Weights of a small mixture-of-experts language model, trained from scratch on English Wikipedia.
Size: 13 layers, vocabulary 16384, 46.1M parameters.
Training: a variant of Muon for the experts, 4372 steps.
Below are experts of layer 9 (counted from 0) of a mixture-of-experts language model. Rows are named router (the router's row for the expert), down (a neuron's output weights, with its number) and show model dimensions 240-287. Each number is 128 + 24 x the weight over its row's rms, rounded and kept within 0 to 255.
After each expert's rows: "raises" lists some tokens whose logits its average output raises strongly, later layers aside. This comes from a sample of Wikipedia text that the model never trained on.

# expert 2
router [162 122 138  90 132 136 166 108 120 130 108 104 143 149 152 130 107 163 145 101 111 122 100 154 156 126 128  96 132 106  86 134 119 214 155 166 142 128 124  93 130 128 151 138 156 150 117 142]
down0 [174 107 125 128 131  29 140  74 157 127 125 147 131 112 107  99 155 151 149 158 107 147 102 144 130 123 185 123 121 111 138 118  91 101  69 140 142 108  98 129 132 164 165 133 107 124 157  59]
down1 [114 125  95 119 113 108 155 135 181 118 139 141 126 145 120 128 136 100 124 120  94 113 130 126 121 104 113 119 113 141 123 143 142 130 132  93 126 152  78 127 143 115 121 108 141 160 141 178]
down2 [102 107 109 114 157 152 152 121 116 127 125 133 144 155 129 127 160 148 104 162 112 104 146 101 124 186 132 140 120  83 152  99 114 129 135 104 126 149 165  92 114 170  95 125 136 106 120 123]
down3 [205 110 124 140 117  90 106 156 158 140 132 170 158 146 116 104 186 150 142 119 133 110 152 137 137 116 126 100 126  94  98 192  84 157 132 109 117 115 125 136 153 165 176 153 131 150 138 108]
down4 [130 121  99 127 173 135 143 155 136 113 204 173 206 109 127 158 116 102 117  94 118 115 157 170 103 188 110 116 141 128 130 122 102 140 127 161 150 137 135 135 127 134 130 149 115 160 124 123]
down5 [152 129 130 136 125 139 145  95 112 130 160  83 152 106 144 190 136 174 155 132 171 143 125 115 143 121 130 126 173 146  94 114 125 136 102  90 141 129 126 167 137 129 155 158  87 108 134 153]
down6 [146 169 125 133 130 143 140 100 119 151 111 116 151 116 128 159 115  98 121  98 174 122 108 111 126  81 134 161 117 127 134 100 153 128 173 114 180 118 139  91 117 119 155 110 145 106 156 133]
down7 [121 143 121 141 112 127 147  81 116 159  95 166  80 155 136 122 117 166 152 154 106 125 120 106  96 130 135 119 138 143 134 142  78 131 123 135  92 135 130 179 160 142 108  64 125 149 106 139]
down8 [137 164 135 144 100 102 141  99 134 172 143  88 106 172 115 130 117 128  84 135 128 146 122 127 120 116 156 116 127  96 145 104 110 142 127 109  88 133 103 151 146 142 133 123 164 143 122 131]
down9 [134  71 122 141 124 128 122 157 117  75 106 118 146 137  95 132 115  92 118 127 144 112 133 112 117 103 141 114 132 152 143  61 146 118 105  95 121 134 151 182 141 104 127 137 116  70 116 134]
down10 [123 111  87 164 123 173 132 121 128 151 124 112 125 133 116 110  94 126 167 112 139 134 115 146 120 132 135 136 122 115 142 113 139 139 147  80 132 126 160 111 148 104 108 109 126 123 136 137]
down11 [153 141 108 144 125 135 111 129 129 151 107 106 155 107 166 140  95 107  99 142 157 169 118  92  89 134 104 123 142 131 154 157 144 182 137 100 143 141 132 110 118 119 110 170 107 131 113 155]
down12 [165  93 116 120 116 112 126 117 146 137 119 107 178 141 124 144 144 161 129 122  99 153 137 135 130 115 143 129 119 125 144 149  90 142 169 164 119  99 128 163 135 122 143 122 116 120 136 114]
down13 [130 128 103 119 181 115 132 146 115 138 104 148 120 139 139 117 121 162 125  99 129 158 168 107 150 128 152  79 120 125 181 135 142 123 130 112 121 115 143 145 100 143 116 126 123  92 164 148]
down14 [131 111 137 109 113 138 159 106  88 126 161 179 113 122 144 127 110 107 135 118 150 138  94 126 148 119 139 129  87 136 127 118  81 134 144 159 123 175 127 153 142 146 124 136 103 132  98 130]
down15 [103 159 123 116 137 115  67 147  86 124 118 142 105 133 130 115  98  84 114 115 140 131  69 111 116 131 148 166 131 133 120 158 139 186 141 126 120 139 134 125  97 120  91 143 116 119 128 167]
down16 [ 97 142 121 118 141 130  90 146 162 159  76 125 123 112 110 112 167 139 121  88 131 130 140 159 100 138 142 127 139 121  95 164 112 100 147 151 186  87 161 132 142 146 133  97 126 102 160 119]
down17 [111 131 153 183 148  89 111 126  99 133 141 134 141 120 102  75 180 129 112 119 104 106  95 137  85 148 136 109 111 165 144 104 134 166 110 145 110 148 133 134 101 170  96 115 141 115 102 125]
down18 [119 115 109  93 130 121 125 119 173 121 161  78 160 109 144 144 135 139 135 115 144 109 119 124 114 135 152 114 119 103 124 106 163 148 131 115 142 116 116 128 119 126 114 106 115 114 118 156]
down19 [131 129 113 172 138 122 105 145 146 126 172 121 144 131 135  91  80 104 111 145 155 110 138 158 127 162 112 151 186 127 134 120  87 147 171 124 109  94 117 165 134 110 150 120  95 164 119 141]
down20 [140 123  88 109 174 130 118 171 148 128 137 103 115 158 165 144 113 132 152 153 150 142 110 128 111 112 105 115 212  84 121 109 158 160 134 126 143 131 122 135 115 124 101 110 152 110 126 128]
down21 [101 109  76 114 142 119 124 114 120 147 143 135 129 110 162 147 175 132 133 147 167 114  94 152 114 127 118 131 147 149  82 146 123 126 119 123 121 120 155 150 138 123 153 149 111 170 142 193]
raises: " and", " the", " or"

# expert 14
router [122 137 153 128 125 165 131  94 147  94 139 167 102 125 146  71 162 150 117 103  98 145 116 176 121 115 127 106 129 176  82 127 179 144 158 144 161 126 131 116 152 112 156 140 129 146 145 138]
down0 [165 127 107  98  90 110  85 120 133 126 113 124  77 145 115 110 138 136 112  96 112 118 117 137 118  68 112 111 126 130  93 125 156 148 152  67 153 134 131  93 118 188 151 165  86 130 108 131]
down1 [126 149 128  90 123 120 149  99 129 116 105 191 114 144 127 128 121 147  95 134 103  89 118 145  80 142 120 117 110 123 176 134 129 112 150 113 117 106 128 158  93 156  67  93  87 143 140  98]
down2 [139  91  94 164 135 100 116 145 166 165 181 133  91 117 159 138 167  99  99 134 151  62 142 127 144 128 149 124 155 155 146 143  92 143 119 131 119 153 157 123 130 109 150 128 145 104  94 128]
down3 [118 145  93 156 108 176 122 126 139 127 113 168 111 126 143 146 184  95 130 152 119 130 136 137 170 143 155 152 156 147 134 119 104 134 124 103  84 102 102 114 152 161 107 117 109 101 132 118]
down4 [ 90 130 132 112 112 163 113 113 140  95 121 156 134 155 122 140 161 138 145 156 142 153 117 110 125 132 177 161 130 126 149 103  81 159 140 118 144 124 116 118 135 141 110 103 114 112 105 115]
down5 [162 117 168 140 116 104  96 112 117 120 126 119 138  84 122 135 113 138 134 100 121 124 103 115 121 131 138 129 142 147 120 129 129 118 158 132 141 139 122 112 181 103 172 107 141 141 155 119]
down6 [ 82 102  92 148  98 138 120  84 135 118 125 113 144 125 128 111  97 117 157 126 112 150  78 125 143 124 137  92 103 160  87 190 130  99 119 126 127 144 105 105 127  86 118  98 120  88 136 133]
down7 [102 140  96 130 142 135 114 130 141 124 194 146 154 130 138 169 137 113 157 107 121 144  95 107 118 148 111  89 136 129 155 101  90 138 144 131 117 126 161 155 107 144 143  94  96 149 173  75]
down8 [121  67 161 171 145 135 133 116 152 177 179 159 123 175 133  61 137 124 130 138 138 131 115 142 127 136 127 115 116 135 107 106 138 111 163  95 119 141 120 156 137  68 141 117 143 144 118 126]
down9 [135 144 129  91 118 149 107  88  76 159 147 122 101 110 154 139 154 136 119 155  81 143 147 137 183 111  96 126 125 157 117 129 145 117 136 103 128 127  66 119 123  92  95  86  66  81 128 137]
down10 [118 139 167 131 183 122 132 111 148 140 113 102 107  90 107 124 138 147 125 138 154 135 111 147 144 122 126  92 145 117 105 122 144 147 156 129 109 139 134 176 127 154 169 102 112 154 130 142]
down11 [136 127  66 107  92 163 117 170 126  68 111  99  83 138 151 112 105 125  81 133 147  90 132 128 112 141 142 162  99 142 139  96 127 141 145 110 147 114 104 138 138 140 101 118 122 121 125 120]
down12 [123 165 142 144 126 109 171 145 163 119 122 142 142 117 125  97 151 120 153 119 140 141 104 107 138 140 147  82 164 121  86 139 133  98 108 107 139 135 137  85 145 193 134 122 106 181 104 163]
down13 [144 110 141 122 149 176 106 143  95 125 125 144 109 124 124 177 104 127 125 137 159 126  89 105 145 110 155  68 120 132 108 108  90 134 104 144 129 100 151 138 169 112 118 132 125 183 122 144]
down14 [148 128 148 134 125 109 103 163 168 140 180 150 138 140 112 113 112 126 155 123 107 122  97 129 148 151 114  84 158 109 121 116 145 145 112  99 101 136 106 115 129 131 199 117 132 120 145  91]
down15 [117  68 124  88 145 100  98 143 135 125 143  87  91 157 119 108 172 143 172 120 152 137 142 173 153 107 111 169  90 133 107 149 147 114 136 145 162 115  86 115 111 115 120 114 149 107 147 114]
down16 [149 118  99 126 126 127 110 133 116 105  96 144 141 116 137 136 154 118 147 110 111 163 128 165 118 147 113 150 129 135  84 154  89 143 120  67 122 162 152 107 121 130 128 136 126 140  97 124]
down17 [114 120 114 124 113 123 129 101  58 154 157 125 152 116 144 127 160 121 134  78 142 108 138 159 149 128 121  91 113 115 119 115 116 140 138 149 134 111 137 144 112 108 106 146 125 107 120 148]
down18 [122 138 110 141 133 143 165 176 188 114 184 153 181 110 156  79 138 137  71 123  98 131 137 131 123 120 158 121 128  81 134 124 118 143 106 131 113 159 124 165 105 116  85 129 143 156 160 103]
down19 [156 132 103 131 141 120 145 144 156 144 147 134 162 125 108 175 112 135  82 141 105  91 141 128 128 159 144 118 135 108 193  72  85 140 139  91 167 131 136 134 109 113 154 162 159 118 111 122]
down20 [109 144 101 162 117 103 109 106 116 176 117 163 118 120 150 133 123  93 110  97 136 131 156 149 140 171 147 175  77 161 123 141 134  69 146 154 126 131 156 112 131 114 122 140 135 111 118 164]
down21 [157 129 145 133 122 132 111 110 124  91 135 123 163 159 132 173 109 129 104 148 148 117 101 107 186 113 161 130 132 108 168 127 119 123 145 111 172 132 112 132 104 114 132 124 152 114 159 111]
raises: "-", " and", "\n", "|", ","

# expert 5
router [111 124 136 171 103 133 123 101 148 185  94 148 140 125 130  95 141 137 139 116 120 150 104 141  85 109 138  93 141 103 155 129 131 129 144 180 158 119 133 125 141 141 141 111 125 128 157 119]
down0 [145 154 145 121 133 138 135 176  94 127  96  98 124 108  85 148 151 114 110 123 126 157 148 144  69 124 143 120 141  98 119  78 134  88 153 126 112 143 126 132 114 149 155 138 153 119  92 115]
down1 [152  89 120  81  94 130 139 122 113 121 151  94  91 108 145 147 119 131 133 144 147 115 140 124 106 155 169 141  85 134 127 131 127 122 138 124 185 149 108 140 150 143 134 127 135 137 124 150]
down2 [108 125  95 122 139 159 136 106 149 107 131 150 118 154 139 119 100  99 155 112 107 133 113 147 105 128 132 149 105 107 169 151 108 124 134 169  77 137 152 148 124 154 122 151 162 135 146 139]
down3 [108  88 123 114 163 152 116 106 120 120 117 139 117  67 123 129 165 115 179 141 136  66 119 101 114 133 153 103  87 152 128  97  77 114 122 131 150 136 174 121 116 162 108  82 146 109 138 179]
down4 [134 141 174 105 137 121 157 119 156 105  86 103 171 103 122 135 130 189 153 122 122 120 153 147 146 130 170 147 110 118 101  83 152 145 111 156 140 101 172 166 156 148 124 122 107 109 151 127]
down5 [117 130 155 136 114 111  93 143 147 154 122 141  81 123 122 131 127 131 103 120 147 109 199 134 154  96  86 144 126 153 118  97 103 135 127 111 162 146 115  88 139 143 135 185 116 100 121 138]
down6 [120 114 130 137 152  82  86 125  85  93 117 121  95 149 138 114 152 145 119 103 130 158 139  83 143 117  99 126 122 164 137 141 118 100 135 129 125 149 112  85 161 107  95 113  98 117 135 151]
down7 [109 155 125 165 136 109 104 102 124 170 103 144 141 103 136 136 159 122 131 127 110 123 187 142 122 136 124 150 112 121 136 111 100 133 147 137 166 116 144 159 119 117 129  98 142 133 152 141]
down8 [120 152 167 126 134 139 133 149  84 108 134 138 125 144 122 129 128 140 106 151  86 157 124 141 124 134 166 137 155  90 130  87 106 135 100  81 114 134 129  91 113 119 109 158 137 125 133 145]
down9 [124  90 118 166 125 100 171 123 114 132 100 141 116 124 118 140 179  88 155 100  92 146 194 164 140  77 139 105 119 144  50 139 146 136  98  99 103  98 162 113  96 149 120 140 143 178 122 124]
down10 [100 100 126 173 154  81 134 110 141 129 144 102 168 102 138 162 174 149 168 137 122 120 141 144 121 166 119  79 122 134 136 101 146 114 154 108 125 140  89 151 106 113 132 153 122 162 123 110]
down11 [126 144 149 162 160 122 153 139  73 128 151 130 152 112 137 123 105 138 104 118 130 106 137 144  93 161 150 114 138 121 132 119 135 112 131 132 168 134 106 173 121 156 144 104 106 152 134 123]
down12 [101 125 166 141  84 149 159 115  76 121 108 110 122 101 123 123 112 160 134 130 107 127 121 131 141 123 110 130 160 140 128 120 132 165 102 147 112 120 130 116 149 151 137 118  98 135 104 196]
down13 [135 156 120 141 142 111 137 140 149 152  87 119 126 110 122 145 178 155 172 166 163 132 123 140 130 135 132 164 160 106 134 117 111 117 115 161 171  77 144 104 152 145 148 161 122 147 112 111]
down14 [129 140 162 130 122 143 127 173 140 131  89 120 123 148 119  98 101 167 109 136 146  97  86 132 116 148 126  89 139 116 115 115 135 154 154 135 154 122 116 118 165 147 119 142 149 131 135 111]
down15 [108 133 142 117 132 136 151 122 140 146 154 137 123 103 149 131 117 136 132 102 106  81 124 103 142 122 150 124 140 109 152 155 161 124 134 130 104 137 101 147 102 161 111 189 154 149 146 146]
down16 [117  90 137 138 175 179 150 141 127 135 108 154 122 122 131 149 125 116 143 130  89 109 151  88  88 128 152 122 156 119 108 131 152 140 153  93 116  94 129 127 109 175  95 168 121  93 118 121]
down17 [149 120 132 140  95 122 119 128 154 104  94 123 153 120 132 142 146 142 123 133 124 132 124 125 133 132 136 146 114 106 120 169  82 107 132 126 182 148 110 158 128 125 159 159 112 133 176 108]
down18 [104 129 103 164 106 105 149 105 108 134 152 204  97 130 106 127 118 138  92 141 121 128 132 132 128 108 120 114 131 171 107 159 170 135 170 109 141 144 106 169 157 130 127 111 126 131 168 105]
down19 [125 140 140 113 153 110 130 139 106 171 115 132 169 156 139 105 166 127 137 114 132 114 118 128 119 124  88 107 125 116 159 118 125 163 140 160 136 140 127 168 136 116 156 117 111 106 130 106]
down20 [144 131 152 111 139 139 138 131  97  99 162 125 114 121 132 107 104 125 148  95 128 107 128 114 141 103  89  98 126 170 143 130 104 126 181 141 138 117 120 114 152 130 117  94 163 136  82 132]
down21 [139 106 119 197 141 163 121 136 165 100 132 132 154 144 142 124 142  94  76 137 103 134 113 139 165 133 124  75 123  85 154  69 136 146  91 117 117 125 137 124 120 102 116 109 131  86 155 123]
raises: "\n", " In", " The", " and", " A"

# expert 6
router [136 124  84 111 111 129 141 139 160 120 130 164 127 166 141 146 158 166 140 107 117 151 166 152 150 155 162 134  96 170 129 179 136 132 139 151 164 123  99 139 132 108 136 124 143 143  86 104]
down0 [ 95 115 132  83 150 113 105 127  99 108 151 141 122 128 144 167 106 124 111 115 179 116 159 149 120 160 123 168  85 121  92 129 154  79 137 140 113 157  91 119 140 140 124 106 124 108 129 147]
down1 [100 116 162 140 137 101 156 111  88 161 110 167 129 129  91 116 123 121 134 137 124 115  80 129 154 123 132 142 111 112 142 137 176 157 123 173  91 116  91 146 109 149 116 126 123 144 114  83]
down2 [128  96 105 137 149 130  95 174 140 162 107 167 143 120 119 116 143 130 139 135 118  97  95 117 126 123 143 137 149 100 154 123 117 134 126 143 125 173 162 124 152 107 164 134 123 134 115 100]
down3 [124 144  93 122 140 155 126 149 153 136 131 145 144 160 157 114 113 118 106 127 146 120 131 116 139 145 123 120 129 135 144 140 112 151 113 127 147 134 118 101 103  76 151 174 140 146 129 100]
down4 [124 114  81 143 152 115 145 133 140 129 153 156 153 162 149  78  96 149  95 188 153 124  89 143 146 132 143 139  50 129 144 117 171 172 103  89 108 147  89 138  93 133 117 102 138 121 143 152]
down5 [ 78 142 119 145 165 131 137  97 130 146 135 149  89 151 122 141 178 164  94 177 101  97 138 134 163 127 114  84 102 134 118 119 142 161 108 130 127 107 106 108 130 100 126 126 164 130 119 141]
down6 [133 123 182 116 124 133 169 103 103 138 115 100 126 128 161 160 126 128 132 119 154  98 160 142 148 139 194 137 109 106 127 131 133 134 116 126 144 162  88 158 143 105  93 122  89 149 116 134]
down7 [112 119 145 180 153 160 158 158  81 115  92 117 104 122 116 112 111  94 139 160  97 146  99 144 150 160 154 138 135 121 127 105  80  99 129 115 143 162 142 129 130 127 133 141 131 149 103  75]
down8 [164 134 179 122 161 146 128 127  90 158 113 109 131 126 148 110 130 125  98 110 138 130 149 129  67  96 127 119 119  82 127 128 158 103 152 172 111 108  76 137 158 137 156 122 121 145 157 122]
down9 [125 144 130 137 129 133 152 123 163 122 135 109 140 113 143 146 163 114 131 116 146 146 133 109 116 126 150 172 104 148 147 149  95 124 132 101 151 130 115 132 126 159 160 151  86  79 106 106]
down10 [107 130 142 174 156 137 147 148 109 156  95 147 124 126 160  93 132 108 112 120 159 114 133  93 118 134 156 160 114 153 150 115 126 161  58 138 145 175 100 120  79 149  93 140 155 177 126 134]
down11 [149 121 137 139 165 153  88 171 106 120 143 150 116 105 109 170 126 161 110 109 123 117 160 120 103 150  65 119 113 146 101 138 126 144  85 157 131 188 106 142 135 140 131 144 130 122  77 113]
down12 [157 123 139 134 126 134 112 139 144 146 151 102 104 126 130 140 123 131 120 109 126 125 167  93 147 134 133 141  59 145 157 141  86 108 129 147 125 161 142 113 125 117 126  78 108 168 158 100]
down13 [136  55 133 107  73  93 125 105 159  98 128 121 126 136 105 132 148 148 123  72 118  91 123 130 118 113 120 101 114 125 150 124 146 127 150 128 112 118 164 137  82 149 160 140 183 129 101 163]
down14 [136 101 144  80  83 112 100 134 104 112 144 149  98 112 153  99 104 118 149 166 143 174 121 118 118 160 122 176 149 123 152 119 108 120 141 110 149 148 118 114 142 105 138 117 102 143 133 142]
down15 [138  99 110 127 103 151 130 109 115 120 180  89 144 127 120 136 128 154 163 132 107 110 103 108 154 131  95 135 122 145 100 107 140 117 137 136 106 112 148 109  86 150 134 149 159  98 131  94]
down16 [132  93 142 159  94 117 142 143 126  86 120 177  85  84  86  88  97  91 130 166 115  97 122 125 166 109 117  87 105 138 102 153 111 140 119  81 121 133 167 119  85 126 128  94  75 121 137 103]
down17 [115 123  93 137 109 139  92  88 137 107 139 124 103 111 114 171 158 136 103  70 153  78 107 138 121 133 166 129 138 141 103 141 134  95 110  73 115 102 137 105 162 130 130 174 167 103 166 119]
down18 [125 132 138 110 133 115 122 141 121 172 153 130 111 166 135 123 123 128 143 138 167 150 156 109 147 110 126 112 103 142 104  90 143 116 140 121 125 122 106 147 134  90  72 125 164 148  98 144]
down19 [111  99 115  86 174 119  96 111 136  86 123 125 183 140 112 180 119 112 100 137 110 137 102 109 120  99 169 119 102 133 125 161 156 144 138 125 127 138 123 137 125 157 147 132  80 112 111 128]
down20 [129 162 154 160 136 137 136 115 136 120 124 181 113  76  99 131 145 104 103 105 133 128 135 122 143 126 144 101 143 144 167 123 114 147 162 139 155 134 121 174 137 129 120  94 143  99 108 183]
down21 [146 144 143 130 164 150 122 114 139  95  70 116  71  82 137 125  90 153 133 137 155 148 126 121 115 126 130 127  91 103 140 135 156  81 116 108  96 152 165 153 187 109 134 127 118 138 105 162]
raises: ".", " in", "\n", " to", " and"

# expert 10
router [142 124  93 137 151 150 121 143 124 124 155 180  81 130 134 118 156 103 154 122  98 147 132 158 143 137 130  97 101 115 129 119 122 126 107 108 145 150 137 149 149 111 134 144 154 157 125 158]
down0 [107 112 135 104 155 124 119 114 156 141 108 150 115 105  85 160 101 137 102 158 141 159 115 158 128 144 136 149 142 146 165 153 106 170 120 111 150 148 121 124 154  97 126 147 108 125  87 146]
down1 [124 137 127 139 131  98 109 154 100 116  86 129 188 131 120 111 136 173 105 138 153 125 164 115 122  93 125  91 158  95 137 124 135 160 117 117 111 130 146 127 134 149 159 140 111 117 133 119]
down2 [ 98 120 121 128 137 133 109 124 156 139 143 125 112 133 126 167 102 123 154  83 135 106 131 111 114 155 175 145 126  80 200 110  99 131  98 149 147 155 122 149 123 154 125 122 151  94 133 133]
down3 [144 158 115 119 144 153 137 125 150 118  88 110 164 136 102 136 119 153 125  97 163  96 167 128 117 114 148 120 132 129 134 146 113 135 156 148 121 125 142 106 125 120 159 125 108 139 111 113]
down4 [138 132 129 124 100 142 166 147 103 106 159 155 115 148 144 100 140 108 108 104 137 151 107 141  95 143  93 175 126 169 126 125 120  81 144 108 127 108 103 144 143 120 132 162 125 138  87 130]
down5 [163 163 179 116 113 129 125 101 169 156 104 101 164 160 123  91 144  89 170 116 158 160 146 152 113 103 176 130 122 109 107 148  89 147 127 142 113 110 106 153 147 123 144 130 102 118 125 163]
down6 [146 144 130  97 156 159 107 122 125 106 179 106 109 154 116 135 118 138 104 109 123  95 127 133 135 147  97  86  97 152 107 105 123 141 106 111 141 163 207 119 112 147 169 112 120 146 127 152]
down7 [146 125 113 128 182  97 156 149 151 140 119  90 116 110 137 132  92 132 117 132 126 123  91 128 133 156 113 103 117 127  88 138 114 101 104 157  93 135 153 148 129 148 115 116 144 138 134 122]
down8 [166 144 112 122  75 106 117 159 158 123 141 132 115 113 177 114 116 137 120 124 151  96 151 148 150 113 124 149 140 129 100 134  90 144 131 112 154 153 150 147 165 119 122  94 123 160  69 130]
down9 [127 150 147 101 153 161 148 152 136 144 119 118 181 128  93 121 117 118 141 128 147 109 120  90 143 163 153 114 139 149 163 128 127 144 132 165 111  91 114 176 146 151 110 130 145 124  82 124]
down10 [141 126 126 154 141 142 164 131 144 156 129 117 110 122 116 137 126 144 176  70 135  92 150 135 107  86 116 113 136 151 104 134 126 128 134  98 136  98 145 169 131 124 120 111 122 134 180 130]
down11 [132 128  99 115 112  87 122  67 117 109 125 130 135 134 132  93  93 150 107 107 130 136 118 149 109 171 108 124 130 169 128 144 110 135 131 150 150 150 117  97 179 148 159 136 112 157 111  79]
down12 [145 143 104 131 121 119 119 110 100  90 139 137 145 125 105 102 134 126 138 137 159 119 153 164  84 106 103  96 121 183 124 139  95 120 129  77 150 130 163 172 123 114 138  71 124 120 102 129]
down13 [114 133 126 151 149 136 160 102 173 135 164  98 115  76 163 143 143  88 129 126 118 114 125 137 147 127  90  75 116 104 114 125 100 118  95 120 168 129  96 104 111 130 169  99 105 139 121 105]
down14 [147 144  90 141 143  91 141 161 123 126 117 140 121 148 115 113 136 119 117 150 167 123  94 148 176 166 140 131 126 123 117 126 114  89 151 123 126  77 138  92 144 117  92 129 133 121 117 147]
down15 [ 94 127 138 119 150  79 136 142 109 127 141  96  90  94 162 121 102  99 135 144 110 135 105 147 124 143  76 140 124 158 121 159  99 137 117 121 125 141  79  90 135 105 107 154 105 128 149 107]
down16 [113 130 119 135 108 163 122 121 129 145  96 156 145 120 109 134 148 149 144  99 131 138 115  94 124 155 175 108 109 112 109 167 108 139  83 156 161 110 105 121 126  78 158 107 123 126 159  99]
down17 [107 134 143 104 159 115 163 101 105 129 173 138  99 166 106 140 140 122  81 158  77 135 152 131 101  87 155 126  86 101 106 145  99  81 116  94 141  99 123 102 151 141  62 147 131 119 125 150]
down18 [109 126  96 120  85 171 120  86 142 157 181 145 127 117 145 100 131 151 150 135  91 130 104 104 117 103 116 107 122  95 202 127 144 142 142 108 163 166 175 100 151 127  82 115 123 167 113 203]
down19 [140 151 113  86 167 125 125 105  88 147 115 142 107 175  96 154 122 101 155 144 155 168 125  47 131 127 147 136 169 110 140 114 127 106  79 129 136 119 116 131 109 110 125 188 126  84 141 113]
down20 [140  67  87 152 111 116 119 146 169 159 114 106 109 116 146 158 110 167 140 112 167 137 103 113 115 193 123 158 154  90 132 142 113  96 136 138 111 122 154 145 148 145 140 123 147 117 118 204]
down21 [ 87 142 146  91 131 158 159 107  91 110 109 142 149 111 104 126 119 183 131  76 120 147 153 143 149 134 110  90 119 150 141  99 131 132 105 107 154 138 138 133 121  86 107 158 153 126 147 128]
raises: " and", ",", " |", "-", "\n", " of"

# expert 0
router [101 145 105 101 159 159 105 109 145 140 152 180  88 138 126 117 133 110 108 114 116 142 139 149 104 113 142  92 115 145 133  92 124 129  93 119 142 136 158 102 138 123 140 150 151 152  95 148]
down0 [148  92 144 127 127 144 149 139 141  97 118 157 115 132 161 147 109 138 147 112  99 151 113 157 173 111 169 110 152 156 160 130  95 148 128 126  77 140 118 136 156 146 110  95 117 157 158 118]
down1 [132 161 151 142 133 127 136 123 125 104 157 106 108 107 109 120 184 117 128 103  69 108 113 141 115 127 103 164 131 155 121  96 125 124 108 145 119  99 150  87 167  97 125 145 119 154 114 142]
down2 [135 111  92 158  84 111 165 120  93 114 148 123 121 143 170 145 132 101 144 106 131  90 146 125 130 128 155 164  83 113 116 122 158  85 136 103 152 161 155 125 110 100  97 153 152 114 145 165]
down3 [ 86 132 156 102 119 133 108 140 115 121 146 130 140 125 133 162  75 110 133  95 137 139 147  96 147 134 137 123 166 112 139 118 111 120 117  98 116 142 125 151 110 152 136 118 105 137 119 147]
down4 [127  57 123 126  97  97 201 124 114 119 158 131 138 124 143 156 111 155 116 129 122 114 156 149 132 149 120 115 104 130 177 159 125 110 156 124 131 118 148 178 131 159  85 120  98 110 123 134]
down5 [108 142 112 122 120 161 119 117 151 167  98 173 159 105 149 132 148 120 159 125 122 179 128 155 134 160 104 131 112 140 159 113 158 140 142 104  32 119 108 130 143 122 152 119  93 123 120 154]
down6 [ 79  94 123 119 161 154 116 136 187 128  78 105 115 146 103 124 114 118 138 117 132 129 127 125 152 100 123  94 164 113  99 103 122 121 109  94 168 107 116 142 140 121 127 142 147 114 103 140]
down7 [176 128 126 126  98 144 150 106 113 135 135  98 164 114 118 121 120 139 114 148 150 104 139 136 151 163  86  93 141 140 153 126 111 117  84 127 106 172 109 171 132 150 125 137 112 172 123 130]
down8 [103 152 185 115 128 117 134 121 114 151 126 125 115 120 119 182 132 116 138 144 121  89 144 131 146 106 151 121 104 129  93 116 136 148 111 154 180 139 159 132 130 158 140 159 137 107 133 152]
down9 [ 98 142  99 119 120 138 140 130 122 145 137  89  90 141 155 130 113  89 106 134 119 136 145 138 126 116 111 119 152 114 130 126 109 113  99 119 168 141 128  88 103 157 152 132 163  99 131 130]
down10 [137 132  96 146 124 120 159 135 116 136 139 128 168 161  96 123 178 158  90  90 114 115 198 106 113 139 125  89 102 133 103 148 120 116 150 112 118 138 150 127 127 157 137 104 130 128 146  79]
down11 [143 146 102 110 129 156 164 146  95 132 156 134 204 128 112 106 109 110 137 143 139 115  50  99  86 145 134 127 152 145 109 157 106 149 117 123 181 143 157 100 124 146 108 133 141 124 166  84]
down12 [113 132  77 162 119  84 131 151 134 126 131 167 103 114 108 150 100 119 132 116 110 115  91 140 150 189 127 142 114 110 137 140 171 116 156 102 125 118  84  95 163 124 108 116 126 135  78 118]
down13 [116 128 143 165 145 117 118 161 109 136 132 156 166 126  96 123 145 112  81 115 168 172 111  97 133 137 121 152  98 154 128 156 168 125 165 111 109 110 141 159  91 123 125 146 122 112 105 109]
down14 [108 137 108 150 143 109 115 115 127 126 110 138 128 120 154 127 103 124 124 122 149 133 124  94 141 119 143  96 149 131 150 151 185 129 132 112  74 126  94 121 105  98 147 104  76 172 126 163]
down15 [125 106  94 138 132 136 152 150 134 139 151 183 124 120 110 109 145 108 147 153 120  87 155 103 110  79 102 103 121 115 155 122 119  88 156 131  84 160  84 112 129  83 132 109 149 127 153 118]
down16 [ 90 164 113  96 115 127 115 136 132 155  75 117 132 128 122 104 107 124 103 122 149 112 141 133 138 130  84 152 124 132 151 152 150  93 180 132 125 130 165  81 129 129  94 116 103 119 131 123]
down17 [142 161 170 136 132 153  99 145 160 114 100 129 125 129 105 165 106  72 108 137 131 145 104 115 186 136 110 147 145 140 141 138 134 139 114  97 135 118 110  98 111 116 127 131  98 130  90 106]
down18 [168 133 149 168 146 171 130 109 125 113 161 151 132 133 133 144  88 153 130  75  91 137 115 105 141 147 153 146 107 100 149 129 139 121 147  86 142 141 144  91 156 127 105 193 110 136 144 110]
down19 [129  93 108 166 145 124 104 109 143 108 151 157 100 112 137 143 116 115 141 145 156 153 130  88  94 111 125 142  83 119  84 112 136 147 138 130 148 167 117 118 136 101 153 140 151 133 117 117]
down20 [122 107 113 141 108 131 111 138 148 131 170 127  99 106 159 139 122 134 112 107 138 139 153 134  80 129 156  88  93 139  83 129 128 114 135 143 115 122 125 141  96 133 136 117 145  82 163 119]
down21 [127  90 156 122 166 136 133 144  75 107 164  97 140 158 134 113 162 130 134  88 134 111 125 176 131 103 120 151 154 128  63 108 147 165 105  90  88 126 138 174 135 139 123 163  89 125 139 144]
raises: "an", "in", "en", "ay", "ene"